Experts of a small language model: width 192, a softmax router.
Below are experts of layer 8 (counted from 0) of a mixture-of-experts language model. Rows are named router (the router's row for the expert), down (a neuron's output weights, with its number) and show model dimensions 0-191. Each number is 500 + 25 x the weight over its row's rms, rounded and kept within 0 to 999. Numbers have three digits each.
After each expert's rows: a language model's description of what the expert responds to. This comes from a sample of Wikipedia text that the model never trained on.

# expert 19
router:506471498526506477568470485496475512520526499518535527478484477513497515490479505536522499512471465474501511532557556515497480460502463483516517511523546512472512527517517523489502498477537513523510486503535467481525507505536529488482464476484512483498499498510517514534464524489523501483504530527494500501537522507525540512478481479516516514460531522460545538475468489512463488471522541507483460544506471481514471517462480509550469455500497508454521484524492491451527510531441461507470502450494541494518521501538478511474484503467510479523466472540459521518513494527500498518
down0:530495543534500503520516495457508508538469518520516503464452464507544450486487543507503489515513533453486458465460485539476513493497524515508487536486514538530498488505519477496533524518541480524489484496523493491529516529474511504516500511522472535464485491460469551504466502512494487490533503513487546519458526484476504546450523487502490492533497481505494524531493525534506495529530459509485473496495489482496510503492521475478487485534487558545483494520491531548507495477540520470451514452454485503493462507506546522474500501498523472533520489533472459498532494490504454484
down1:511502511481496528478515523499468527493510469464506483499502499527479486529469464463510472512546490527518522478519474497477523602501462526471522495509499517521509481526486509492500490510502551514532518505468478443483485500482517507470486470524508468503520513486492498467499527516514448464481479476529502482501473527466539493542486518480507490506495464499471541488507521497515496498499496497508513487514468496468491496509495493521562497502540490519436504540528464508488486530510445525515544528545495521503504489468513514470545501507453489467550500508548468494517487438508533535
down2:469485538486511519511501486501489513476473467502488462484532501521500500514559479483465511499538500523494507507522473515498517477494482557497513507509531503517496492471462494487448469508539508512501518496504523502532532521511542542472511458489526474491517541502471485503426537517519510479489505523488478517508489486512501469495503468506534494484472504504545492525556527495526525529477511513508467498486467529531497487542443506499473527484475497526522538501459501457544481542500539483493454478490522446508548468493482510502523473496509461507488523478541502548437520480489505545
down3:530466484523522450483452495456504484486454470537476523509480519506471468493517480541510527484531485474492517498482474478536510490502512501481499465530537482508492528484449561527476495530531474534519495472459483507515510483471466480455475449516524570545470519481508500455535451461523479495491496450498510494546527495495507517512495505497476461489509477481478529492488503482494458472511492506536501510505497489517457518518490475512465523478462516512529525519487480522491482530540515505507515456530493492484527494455495505513452511464502485460487536510526521499528520503497480510
down4:454525501528482536547478517480506516520495474473494524549502480560518497492469490490514546478499528478479461554486523540499499486531483503538506507536485520525460469501539517514529494505501472500510529495505505505527494481532463514480543518550453508504482458475497558542532527506488538525469504517478506509525506472445502464490488526453533500501504521489515492497511506487528510554471486478518505514515490506558515478503485485498510515478500513474512503503476456553456517461520517510527456444474495489513484501487534539466498492515521471491468507513478488490514476482455503522
down5:529494491465466532453528510499458498496508486480510516477511496515521499463497451487527507506509477489472485544505506525518476520500477472456524513488474513529512516508522452468494480497513492497515534500474494469501516494507488491460561492481493458522510535466461456485511510514550491475508489521482478480499535494482518515525509549516497495540491483434492507526462572487523443490480528533483485511483511544512489541517455545493533479508542447544525512495541504538445507503531529512475520515509481502500486496481531485505517525489472492499504488532513495451525517507519518532
down6:551480513484496468516526518536535499464483519491487476471453528541489462477519525495537511501479518485486476495466503535491510492501507478455502549518513515507516483473451485504475473499525471506481476536511476451520511495485513504473550505491559514525483500494472498520510479465504494451547468494458501473464486529539498491510510500561477503494554501496485526544502487541491461530535509553483504483505511498521489527511486508498494500505507479504490465475475499490490519454497518466479479496525501519477508508529440512490491459524463476545462466521510435475502519492533467493
down7:522482543492532551488479527457508487531516516498469477469503515511517541491511546501513516517509497529469545486503466473475483537497518525526479489482495493489477498554504509489508483540531466471527497514504521510507501504495530513469495517517522497535516496518492473542445476471482559489476473532493480492475480478538509498477480505507475493483480505541514493481487506498516546481485488537488483483524461491478460476486510495520470505467445488488518461549519561481510532485524498479538498526517530516473442533478537499528546484477479472499511508433499518546462503511517537492
down8:494496525510518494546497467522481516544519511545523501507468504512469549499505504514519532453508464489555484478492467546480535509520510479533514489473547517493505486529545555493500494459498504487504556509529517512524492467461492539502497522502467458518510514478548502488455526519493468505504514553506518494494531482494509480505495525470503510525474526503494506463541494500512483541549461522501524558481458507515512484499484509513471504517492528487492456530508497499518487557527535489500472437487503492543473519474501488480455493448505488465469493485469509503509485511518462505
down9:505453479508513520523489476453505471472499501497477532520553452556498510476489494510503499512491505451500474488488479476545462506487509482481512524499494489525494488520531521472524523523569473526506458505519534525526449515478565533509465486498526507479526507524524476480514516481514524491509461532516530508452518500544486529484496464479489515498482507496541476508529504542503515506506521473522441498441478520462489504475498495489462555492504487470502533536484530479531539494501505500468458487494529484516503542554497533509521525490530501531504485486503497494507479492485453526
down10:484544509489483475492533513492491489510498510537490498499500521450479512522445519479484485505480504490491481446479524497533515527453473507471481556513466467487525497507466497530510486475479532514490500475496501504484520496492483503459500493491491504529494479522554505450534513531485460497505492504499510481505510485459486481492498473507455472465536465528460514536486485564513434519531536488487511488529517490509455504507543475488512514494484525499513499513558447556456498464476493529520567524501470530507502506470457521503514523494486493504493542476520472484484442483506490506
down11:527520508477457510477525498516503492504526571471495496542528502498505507531506514475485485518526532527490503488530513482558509535484543522522484472485476502494503486503505488482514553505506512491529508480538485493480482496522533495514481476504471488465492515516511487449541486547511523495520456495479502475567510510553560498457495509476480473474487533510494481498457495529503499446520490520532523514548502518497520465565454473523485464516502579534514521509493507477474502537511485482497546513476489474498551519521514498499494463488484450507497518475494494504472490521505507481
down12:508530490507516485524485526502556468485521530519511507517514494512487504527470522488507455525517481483529492469502484492486536508481474477474475511506471500520514520475470554562482498500502470509508480476506452502465450510465481465464501541503474508515497483505561508495524494515501455479498499505507516513515527513501531494463514497506461493500526490501424488501466499511501473483513494525489561486505560472508490487499564500485489492525511514469485542531523480534460470441528486548515532510494498497526473486497486558481506500475534510516507525444515498484525435501518515483
It responds to: Punctuation, digits, non-Latin bytes. Hyphens, colons, periods and digits in ISBNs, tables and list items, plus byte pieces of Japanese, Thai and Cyrillic script.

# expert 11
router:492484513525470454514506535487541542514526501517465511489494511465472528474516517565523519485518481490473504501522498541480473529480457527492481524491513478474498524493475447486497467481461479500526495516530501536508487513486530477460461499525467471533477519476531498483468447480471479491461487519459490501507556513453501482501479503497461546502468507483462491473485515550510501479516455521550525461518474508508468486492469526500530469504473500488495485503548519490539498460485521501451516491503498473478535524480480514540489527483515485539507493507473457498537500475476513528
down0:488512499470419504469508474552508542487495497474556484502539463520526505504529514534527462460475528506501472481501539505462507527488477506498500526485483517478525474545511510435503492499514504498538506530489504453489537473515489511500462510531483520496475501483497510497531455475509509487493473444499508490521476515487501521451453467472485493491502543457496527532470480468505454470488491487475517482501494505469486494487494529515453479529525510492527463466524488509462523493475458462479549514506491491488502493525543509477507504464464520463498465510492510483559510508505481517
down1:507499495518472473500529521485475527471499489503465476470502516541462506471506534487531541481508505520463458513477473471511496484510541496498505494558506484510490512501508508519467511430495493525508512523516522516535499537483462460485494476488534501528500501537510476489520504457459496508536475549538519495520526511508536477473502511545484458507471530505497491493520544553559508480477539491507502556496492519535524530540488463487504452514490496469521530483506508464521510498520514459491469488519532498524493502494511497488537502515550548491495488461439518536527511477542494504
down2:496528495487500459506498478489536531458458521528468507503479493459520522544498531507489520484470480485513507552500496496517507481496495501523478517470506504482508516532517467514508484477472496487525491497496527536465435497483492480499498510494527465493481488488483511535503489583555509473490496453462516500543541515497479528478473479538481447503487514544518489458479482448472481504552531536544503532475526500498473499484485489515538555532516528466500470479475492489514480536490509490479451494496500504517538490468511471489526489476524468473467508494536533497537526482532498513
down3:502506561531498517509531477504516558523486456497507508534500477523502502479514497479477497542476510551445485556474484505513498523482515517471510499510465511455488497567479480499507471538535514509532506494536501503542496524477491473501454515520507501540507543517506428505509522523508466495520523516493534491492506529510511497503504527538519517454534511484469488478484537490528477504523502475479493474505468494505470473510474498566481436484521467521501497501525502519529536482437527458486514479504554505508518484517454500465499487484502528483518473501529512520498495506464501476
down4:539445468511503521526471446495496489463524491521486500495532516518483487495500555490455486507491469518514499508491475546507486502493518486503492463478514526465497524520510484496503527487476507491485459540482505509505468489492460541509517494491527452439498510521524519468501480501482493445497542468470489529508500539525518501505530465526531502529483536512483484454512513486481518507471514522526512513561508515524535502486533473562502446467546498526507507503523495464493462504521484522510459525500503439495494471515529539531550487489488459547534489495501523513525499476483501532
down5:484509499522530446499479543463495507529479514533454531514519452491474503483507503531501469497488491457463498509528515504532508519521511470507467490462511497484496483501523500522507479479472513487521510504514441475537467518472476533528481453482538428532497470474478466472502471445504470464496535508465470542502530502505504445507498484487505536505522495532545503457435483497491501488513497528498488469524542480533475502526501496507460525456497493506520495505505518514462472503514497488532506493507467526536505509519481541438511514554485457511472507500482492495481491482502498517
down6:498478484489504480508447544502515494510489474512509496481507487516531546498508512514531502500457518499489504471518468507494446506489539471535469505494524482523494527551484500473504505519540464454477528562536466493483534472520511467465518549531488488470468539499487470543544500544566513507528536526475517463492514437495477472499523519510468523519534495500528492502466529513523504498465507486513509507439514481545510477519494522492470485517528498508493461480488501525524532483501509495485552527476485503512457491554529500509466522499510507501474478552502483505512475508504489501
down7:465500582473485489488549513558478529503502518485517497553494532468496492501495477568497487486467493515511531505482501462486511513498488544467508454487477486504513513435475498541512507504483510524483541475516476483499474519507466510522504564499512488502509478498546488507530481495515487473490490489536530481502486482497525514522477508503466525547449504463506479530499478494487523507492457474471508539516485490526469528480493555554504504489518499476482536473489498522473461505545544493474485540503451502501542488480505483490470480494501513520470499528471462463485472513494485495
down8:514478531511489501476477471518488520468524474517556493526513511521503500570488481515516539528580486524512504447516487491528485471481540446523476470524464489503515493514504486478463472488503533500519536495529479547450526484541513499484496486517484507498500491460532463495522502525515529552524437483489521515482469489474547512466512505482463491526504493559494485500502501424536482493501554508517502506532508487484539470502521494521460457497494524504496517493533500500469503488453528514483519490509474510504502479521498507499507528492484498456494498498501493513486447507460502503
down9:413497489520516508521464463479489488478506488525542475535489512518529480459494558505542517464515459493495476502473537487485498462511480470479501518517523526462528492563527466499516525489506469469478475489480464522495496503510480512471526528495504477496488508514499491505469544511518516428498501493508488530508457506497512531501483493451509511495482515472471472484521511502528529486469497495536483493524513450545495483490478466510501522493504548527452493526535496483513494470501480515523486527470521531537508515499519495516491487500552549491555473490539475505532506453492502462
down10:511465507479527507479486514545490520486493514487512487469529481490442516481476488509502478537465491477511537497529515498520514481490498497502474450489462506479457463474503489483485538461535473486505521498537496546463485470481485503516504489499508514458468498512488504496467518500516494504514482539469459518457464456520473532501502495468513496485471472505524490496540532472479489509506498509454513469448497453482551491487539468525497510565470509500473488475526536508536511460503532507496471515476483501451438489501476502517476527491479478513495543490508461520421525490501521479
down11:525484483502538487507530567503465492515481482486447509518519520519463491487490510471484564532478521521479513493485474508497500474508505509478457519493474476482506534471472469495520517474467512516489481515489501488501498516532527500444506480481521577556484524497525451535462479470500500483513495499532537519472540523509510485531543504524492481505493495477496522469533522531480523497519479510504495498464486542517474493521485509498532515465515489539481482528474541510532461507520504522482486502479544488501489549495433482479559518491480510539521505538486473505484539506473454500
down12:507496515507516516456513501560502506477515494466546510504519468516527493499502466497518503504508483515502461526533492510474571464476550501463559511494497444554522498515509538477537478500544480473523486548498459479492542490501532497504543498507504488460521493493503487499524531479543500517514463543496489471511514487499464498509517520533489518480505483491484548526499549537483530473479539521477502468486493488509511491521513533444435487522535503515485485510463509468494495498541534481522496504531548531474514529501504502506484479480530530517484528520479515483485497464513469525
It responds to: Infobox field labels. Field names and bullets at the start of infobox or list lines before a colon, e.g. Coordinates, Location, Area code, Phylum.

# expert 59
router:514525479466506488552518526535527504504555514507531538472524539525543480512487480544537471531517505487512476491471484496526496541502478468492507522505519533485514519549490494508516520511512464500496515511543532464491535514479493512495469492485526516504538495507536556522529459498548534515529510525519515514537445533515524489514522499501468495511502501455532560504508492478492512457493520511498493531502485503469504528510522488517492465480531505461498509477450477495508519501514512523453526453538471486510514554527511492467465491537491479464513476477490489553527485531488458500
down0:505542476495478547497522489484484512499511506556480446469517483476503489482504528489554495475513523495545471517483488460523511497505479495498455544512514503494472455491453481464480518484527506530485518488517524462535499471488506494515466504530522467517509531507521512509505481531467551525528481463561498509510490486485503478527438473501504507529500481517507506446538506484512468566497532467555524491533500512495482480535495507466478486500503461471507486465552499511516489502534561528494497495535498486493505458511497477529486514505509468538480493465497468493487498474534505459
down1:488467479449514472495474524446552506475488493474514464532503500496502480515546450534530477497519536510542501472507535494466499543490528513544534454489498536507528555452462479488503568529500507507551499524498467463505498490507478507467524549511553528510502493476495506504519484489502477523475480498521495488515485511504436484483509511509519497514500529445539537463503453469452530518503493537509463510503479499494484510498462513495525521506501510492496479488493503529495496485485519508525507448505512476477527502548495497484450496522504490470481515496458495514512490487458481484
down2:505539542496475499476516482498493523506504518487499497508518455455466559487517564508489488532519507495516506512488479513550477487537508514499477547448460538520511535504483492501559454500503487525466533462534503509486459498492534504496464464493465473520459529515490521497463486506511500497509490499486526510517566509509524515482471485518512467536505503528475450510476526522499460519513507480504525479523492486543505505546528509465509518526496521543473518501530519499498540528495457485471524540475508508559505476480538477493507507522458516516516506502492505501525514469537535541
down3:522438451451515478547468514511495484507482468495474520547518460468507467522510496556492462491508477497496512494472436479530549497509495504534542518488520499496494549515474525487481491544513532474535511511509454473510473482500505485513505498496485506509483462500501500521507528483491497478451531490510521507497552530531490483468458499460480496520491518481515486505480567497539499480505526525478498508496528466465498512534530488492525424520497509524480464531526495479563488516490445519486482479485488514517508509538526482524527489489492499488481492508484533503481501503494553494
down4:522495522468507478508491495496488508555476566484499526492493397473463506501525460523494510512517480532512484508490498486505493530491481488547474480518540508538500470525494477483531458477551541493543455482504514501502491480532554515509469471482479501515488481490480470520509518505523517470507511504477497506485492504520496456479490476492492476466501485492513495505515492507503502451506504458440482527556557473495495537527497509524497447488508507513475469503484475504505508514476486494517513446535524534524499498510486458514498485518510507476451512436474522538531487470489506517
down5:481530520525522539495477509487468533494510460550484530498481520496529493503493500510498525528519503507514511541475470506503523475519485486493493486523539525497492509530516479467498511498473497485523508508481473499518490501525491507514472505517472497546498525506479507510458494516481491541521530464529531508468451525476499454538447523524526497505514515486530421463545527505536477526489518425547492500503477504522526504495516535525503466516504448473520479488490536558530510452564514483476473480479507475523495485511483514463460490537489518527508499488530464544490473518513536488
down6:546466512463505473540493492501479506470481494519532502504518473498495515526545490539531499464467508503503490485477507504483488585485486480489544508485520485509489518466506480522456520493487490495481485499438544470507465512529533480496497535490489474475468521502509497534507453484559520463513458494526499508549496490543489523470492489499492480463477479477579491491507526508520488440503456485487488535505542532494507515456477510529484493497488492503495483481490491482518535506496485496509484466468473510507517514489531459539488550511491502443458521456480486490532517474498499483
down7:476512501474494474519530507467516463501500480503512458526488511531463455505476445478478547529475486485522521511509457526476578514500505450460517546491526496460504535470502477504479525472480494515476532517513498535521492494492431509466510512517460502520548486524493495504549503490442492496476524516496502472536477485441448501533529518474487531492508525502490514519521468491529528513466507500481488487520463493492504492482542505513520499490497533467496496442488479501503519480497503534504478489488447520450522504487488504486488496515486518519513500531452462509520469479472486467
down8:488480500475501500512494478525462513468487512466532515515465495505521485507491478520502507524487521425502469515461514504472506514474478451491503497518531482511502519491535512523442457525491474496502470495464520537470461515519496516529509515477508511492483492519504466512476476519547492471508510550507489561485520483490473523463496511519511511506534485482510535496524504534517499463495467479482431510460510494457517485502480512506498454491504513558483466495438492432493514472495492469510546519520507485515513528492519516502526467480527478427523535548496536471476513484507518506
down9:489456515528504503497485495511492514473513514468516516502492430506491438535479499519506509482523477512476499515500525489511515539507521511539540501505533499456489518499579520490520493546510536454513453481499520485532522525511522513526529476473476472488465469510480513515478495493494492500441508502509497523517529521496478512470484521498490468489457469518553508514540485520484501494473453501509518536503496490496484502481499508484530476516510503556425487475457489500479517504434508545505477445535463482528555494501512498541515495464463493495493496540492493490517536514490498508
down10:481498551499486508461525503493498492546507521517507516509533536521508517532479465505462511475517488497513501458491539470483485549509498539459505494466543485482523507449542491483470486477492518516531543510528535489462522541450506515466493474481518513484486495523481469543521501524498487469504493560501467468511561506478497510499477534518510508498489504530483526520514503523512508429489513519511512484496485517505499502488476516511495507458502505534495484516487516496493461552517461540488553528456453467478499495453488458465490467500479460466497528505475539497500523474499468511
down11:499484485454526494508471536490522472485478519459532534509444471488471453500493540465494505515502493478490513507501495521497522508461495532489584494518491464499477515500526476509535490478508551528508475466486476459501536530471536469469520477503518491502504456517478473496490510508496487494498492517535545527534528517491488509468519550474530524476512542483465472512472472506452471495482479468520526512514482524558509517479494472512475502483455468519483505487473509486491516521494456525525494463496491505520485490458464475497502488433492483451502539541521514485490516510481471486
down12:497509515452494503499503510517473515511522523516502525516441504522520450484485507524524517504525537489548485492466500512481519526475475516513516504505490523506494457521484476519492525571506436527514485506504473460448557494495505499480494506472540474555478480494493501495487488494557518455449505494512533514501520507538523511455477508445515475481507501511515505454492515512452492522503493506493521537491500561504432485514478516530484500507493475503503479502487513484526549484517508472426497479483519475534493482527544491518484503493502486459484476516528515521491533534512528501
It responds to: Range and score dashes. En dashes, hyphens and slashes between numbers in scores, date ranges and records, e.g. 4–2, 9–11 April, 1/4.

# expert 17
router:475457504460507475479495513537511512471490525503521540526486501498500533527524481550536481489537490527493510467492518514509487513456502517489455505515537518505463513486469529474511485541537514532462523497481546518497536481513493479508536548536543512517543485515493546480483476525503494536450495513534518506506486527481493523472536516450553481495517486474499519478496483451510476483480524484501496468475485540498509531520501544482529494496538476460493501496492542489508526458550464473504524458504520497547517527489497531483498523502512472475501525536532514535493540507460510475
down0:509451483508485527530471525497516499530502536502499478468496517464507502481516489450461502467456479526498532503531516473487517505555478474501511513474503520491513485444539507507527508516457510511512510475538478511482512543502469517518490423514493484507506508520486491562519522472500520475533503488510527480526468514539499461479471475529523472522500521455492492486520521537520539459508501512501516532505486521547484515532513522484488555439510509538495476504504453511456518526513541521513513478516479529466542478520469516518519508538527516483468490451490501483497461469501506494
down1:454526509490466477470534497508464497482481530528528484529538471554493496534493503516497490505489508514538514481511497511477461506473473541531504502496514517481496546512458494500474512455461454484469496528483480514473503475494487482513462519517522499525484530543494501480455518506519545520483521457480461527506460462494526496490531469469469500526530480472487453454457518477491471501513504475515490429486487504517471507458520496507497520507479510502511495528501533499530470502532480481492548453513467533549482510519559536509480519525508495469488513511496529540502533511503469527
down2:542536499461473512467576489535466545477520560479481486501547454497506457498501560452485534493490473502499498479488474523471478532500541482504463516487504520534529496471490484496483492531484478489537508461494507514512456498481503508498485524499525457494476518557506501492534494442494472488516496511500487472481526488507473516479470462471452451503472483509474534479512490528495489516495507472488514503503473493496501506499492512489498492490467460470529516492497532483515517561486481469517531545520495552483474498459504496465527520530470550518520491487491518505526466505499496522
down3:480481527525503456562461540498509468498480554489529488485517551526506521501532474475474552559500477497547532519542523498508496479496527527483484497543535450546481492523510519516545501511522519512466479488481453501490485518507495489544480497486534561465487505485490501487491498505497516505522492500514517513489474465534537483502534499478477493428522491513508487511510535520492537520463505487487489542486492505508524465531472493544515560499539510520502533530486469512501476482513526511519503514478513542504481538516515490533474507505506508477454493470492499501463492511496517455
down4:511497479554492493534457484480537515490486458553496485508494488514489501464509522452496485489446523532515493502534519519497496467542505479472518507521478549506511529499480473461508494488469517498472502494476499505531469500480527464486465525457475462459507507486544490494479513509497509515522507464488495478511514489498482475458530467466439541514503494550489483516496509460508486538501532505494453521517517489538508462558543516529523491515519506507529518528499490566505516507540524505514429511494501571493489503541463504522496511475508499490481507504507511510469454523495498489
down5:512520535483461528493513493496496485499503561488477489503532466468516502532524441472481506451503473483486500478526461495464504497493507483475506443511541524554458507479518529464498526525469500521561473513468490474523513525490509500540537494511487437505479507522534503517512488548505527490498466500510537516488474537502474535497514489530500459500491514495513445485552498540429477497521484492505490479479517504484528532491530472471472487507515540471499488540512496482482475509472486502530511534481518479498488520464519495497507539469458531518528470522518519494496495505525467469
down6:521507461554488452534464489506505519504520437601522472486513503528510454475526537499498496492440536494518492549496510493510511494553522510485518492505508505463507506497500500511513499459489525515479497507524490487501472537499492506461458532478497473507518490484525483485467520512482537528504504464521489507520470496486490444493491502500491512506480511522518476515517473477501475541490511496500469545527521478537499471499504517521507501494518525522478485526519460559503509479554537481514452502480506488468517499539502497556469452503474522500450520491515490516503514508500548543
down7:523538468517445504474524487495538501528484545506501469537511501504502546505515479512461511486577489506514447497501493502446507488494503508533540541503479515490503508484493478477496507498506502518508490490490495520532491492515519448497476473509482515512520485501556494509470490535500486487529501544519504437510536507512468506483520518480471506472481511537454536492444472531546526502521533486499475479524483476481518528490502495461438521522490531490492504533468513499494512516503526500522533557493522469502504494525515479463482501555483492472507537480466549459481446527499495509
down8:543516494497441479463578469546524517538503484486504508495518543497481519530522535492495547473550488532516504541552515531524475537484478492495535497501487487450532482490493532483539476483497486476488496481479509495514502508482513510516513474527482500482511501506483530482490481515493509503442522486474501507510469517522494521533480469500485518538544481508496546538472517478486529524548502487478486486512487478458506465461479455515497530505518503493495485473499493530518479489524503485503502503520475476491523553541515537461526502512508555529506478473472488497484493513481418469
down9:493496518555515488508507535547487495455528514526504520509521504514476526459533484516517525508491494470477514501473508462512510531500564534511553520481508475496518513511480556490509530512459500503531510503520464546463478479474498501510535527481507469530506470481488515466476504501522488506475458468485510560459423506506501464474538519538447508488490498507482508498490497537489470483501481481541491483499509486497508534482479476481524551473520565498469483471486487538459521461518517516536529506489493463520495504492524498458508504494493544492513519474520497511491502454506500458
down10:465478512508522474548464496515518510494458477550497498502480500503517525515511490537493473489510489490492501476512477533491496490445467532466492509546491518525504544446485504529495494511494507465494492511487556501517514482504505490446536529498539504481524498479523507490491488493529488505445475479494534525511621541494518508468525479506535527484488509515508504499506475453519527514521511464479451508471499504507521514554538535467515505505511522490493493531492511507524492463513499505501458477514524484521531536516517527504482508473532485474510502526533500505496482527447480439
down11:496500483530489519526489444486544482481485466501498469502474505500497496487514469446492552509468485507502469512522519503539505477542488495499500524485510526536518525476492505492500493470492468484460507466464512578527457477500543517493496536525454501461513479452511478454480503492507495488557519492477503485506486479485488509501527475523473539515536465545486506519521526486512512541499542523483478512490469515512482510531553452510537530513503494487528498519498501540464527493477528502514456501518512556486488463513490471502497553494529500502471505524475517466517439509477488474
down12:509555473532462516460568472529501550480531522507526534489527489493475520503524517485511512469528513467499468523487460496512482531511535503504510506462521512541519534500468498499514500522484495503519483452487479513477480462454518497485527496550500510492518479460526522489481468477491467560474463494541506468506477501444465513480542506519479484509466476513471506492493485505530469466484520480540476477525505492513511473497474481446535514501512503467460494476483485532421470482499517508522507490458477483505520486521503504507516503537499533478484515536546507485483512497530526507
It responds to: LaTeX math markup. LaTeX symbols inside math formulas, such as backslashes, $, braces, _{ and ^, plus some pieces of rare scientific words.

# expert 60
router:532470505521494468486515456437516485521507538466507475536490543473535498523507481496520504528455492510503464530485520530508471502486510463521532457522469489487510462536512441534506515507485522475513501482531525494481509468467520464462549542492490522489515519502497475502506474506510550473519502515489462489482482500481489523459532457545481533513501499486502487520520520511465505490451485501525500494516513493514472493532493487469514491516497549527562500459480509462473483521488474493456508540499504500449538449503506526514524483511531518492500498473488485468478493492527470565
down4:506493523470526488490473528489494522531514526434521506521511456509477505543461495516524506462484486496483513468458485463533482521496523496516513489538482524530529491497447515484502529485529485489481532472503505542511501513477497471500497513487482495490543490503505469514526473527502507534516474534497510491464515541466520473478498513471497548595519482480456507516530507493474528523554471503522518458499472508461513489510507482535506498538494543514535475487479505502501454525496487449516468480482476473533483524547507500537487428522501509513489520484547511501499497532496471492
down5:510504494489465523509509535518517534497459482465515440492516518482505466463511494496500508505486464484511518510464499527501469528476536532504450486529480500554514538481534489484474517550475493450501508505485502471526501497516509485513513484489502520508476491511478491475514464530531486501489567537483477495518453499527475474517522504520546447450506492532518474529467517522486503477494535523478470461493453490446483519549486526459460482498541488511484462481543547482453506539468456497509532520480468477449487497510474510487510510517495502498480512501530496501472511492518509502
down6:500543551526485496569498505536535506486467488494508509495527521474489507556526521499509471498486483527471499476512512471501530504492499498542534553492493549485539513460505525495502460483476511552522496454490495496505537466542523503470502499462516499474503484508501571489510493492553540487508466504502505499502542496537471477520507483434473512513435486501508498529448546517511514501540493475489507528538516537498497499479525499490509545528485491500481507507523479488526484509479471538528501513488508502518531507494506508488550509497471506528507559485537470530516505536514508517
down7:527490471457490489508507466514492482474460560534479538508507522564473477496514526552515477486532488481489544456489478489544528516569465488470508506521525506463501507474463458511529520529527512494484493484458498467537526521466452503479484541505468477500527486519490510438496491504482472517445461476444511477473502493510476539525500489491480504498510491469494488475485535504515507507478510503498506509502506512503514483545511517496508505504493446453513518494503499531461517476505466530534508504511507501462523514533522505521476516515509552515506536558479497504498464525481516497
down8:495452489511456457491507513514506539460521534499525565521513474487490473521509488521520483509501522476497515498490503469501538442473540540529511492491474521534490497522534494513498496517519475502528448507521492462480534520471494504485493509505482503475509486550466479521547488494480460497484503559528507499450487498515511496507501495523534537506482474563465537478525472545495518523508494465513502489476510514467509521537496472498500510510516515531506511533502488477492472454508467518466517529503568485548526522501524513519526481501476469500513506502544546478525492429478503505
down9:499451503496489475551486517483590533526526499518496503473500469552497484491507501496495527505488497506516474504484481524472482507507492487467504461505557510495498497501574504516510521485499532560460559489492509521501472522499511509505479465500453471496516506485462518505491536479497490505566503534520459509522523468492491504488503521466452459469534475477556498474524446510503534516547463525492485554491488564539539527488463495477499476482496532508528510488486482520529510526518492495504487499464489505530490500496492504504510513515537484500489493506506499504556504508493492514
down10:521517472505505476496480516495547476497525497482514454466472544435491505463511539540464524477525536485483529561493476505527487505494487507495488536489535489519472485509478484479501549509522495521521472542497493522524519541526489497491486429505507522557541485473487452514496472510509485539549497484475520507466490484473456466496504486487460536495475496476519506468490531492506524515512537534499494485537504476516506513492487502511526544534501529495473528520524505491517494517495476491464536475537470481492509514501497483497450479435519506487490512511500518461465458479544473492
down11:449496514523482539559495507469541498518514500508511513508510485516519479502521468491507485469495524546525528463480574503513509471473465464467496547550490503497515497504488488537484521494493499486471538501509508492504483482483495552486505511466510513476473514495496513469516546468521467483487556484507552453514547489479522522462489452494504473555454479510463500498478480481534501479501520468469538507508509538478492464486521516495481531520477499542519450492483475496559521492474525516550491489480495486478506464502513500521498496525524486527494537489486557519509489516474495510
down12:463507486473495484471497471484488483480490513485502485484494477527527470519505451496536502514498516540536502506560524498508566445495440497465503465509487480494524472507486499508497512463505505505538502519488473537515535533529503491523485516502465491498515508459507519487501494509450529491467488484534487487505517510493493466478489533467503501457530523493482520478553506502503572488511493499527552496502491415499500505459515524490493460512462489487518463523485475459536463473502529536503505523460522527513526480535460474509491500489483510519505477491480472552507487545500471462
down13:536507571488498520524513530512479525494472512481508488471506496548542478527485493517480497458506516479469499504496532476482486550507522477493482566484516511524522504501503535513505501538472519539524525510492464527477512495539520516489492460508568478526492460566476510517484467514488504530500503494458547491492448488550492496526463514501483502509476534557514487484477524492491492502537509514505449501483495540481514517523483512508489520485508485511469492511526499503536518478444531512512507479516511488468475521526494494465475510556495520545540489530481522466481451499486494535
down14:485504505461503504491522484496484528527505524495478495502490480500574471536520498540524527488509506509512494536489499478465467496489531425500519480532498485469471487478443503536467513459461516481468520498522497517523478468463526544524459502478506459461475472522514487538501468525497518453501484543498473469470524515481518510452490502530488565486483526497483512482497526526492508479487547456472473514532507497502467483515493524510481453491533511452515534519498495504471494526511528528522480501492500518494501454503518500511494441492470486514492497506516525497543483514528564498
down15:523499542543512483484467510521476501507450517476525459554526529500496499490508519518530448506475524522517442495507473514552486485519523549568526477510511503486466537460453486469519468536509498485498475495521497496496501493493518513475532506529491527519476512522500536506495512523521547494551482530518477490475526548482474513491545500526471549498512508515467475490545494556507503506474516505494536503443523499510494506508503500496491481496551492474575474474509505500550518494492491522481521550511524527493498489483488455521508518533486511504497496522477512507497543520494528502
down16:496501517539490475535501506523517511499506502506495526513526528534483546523495501494454533475485474469484493474424504484504432564493519487477514540502530511501512520504493506460517472508498509519444530478507515469519499508479498489443497460486512470507528501517509492481532469482541496488498501529526513485529500444519547511521461461514450517554509494486517476531481493492490465517525503501526455502496498581485509490534483505477497521509519490486474522485485518509516531528515498445488485484505450477492497510508546477508527513533531510501511533528489543495465512488515479546
It responds to: Articles in political biographies. Function words in biographical and political text, mostly the in "Member of the U.S. House", plus 's, &, and, in.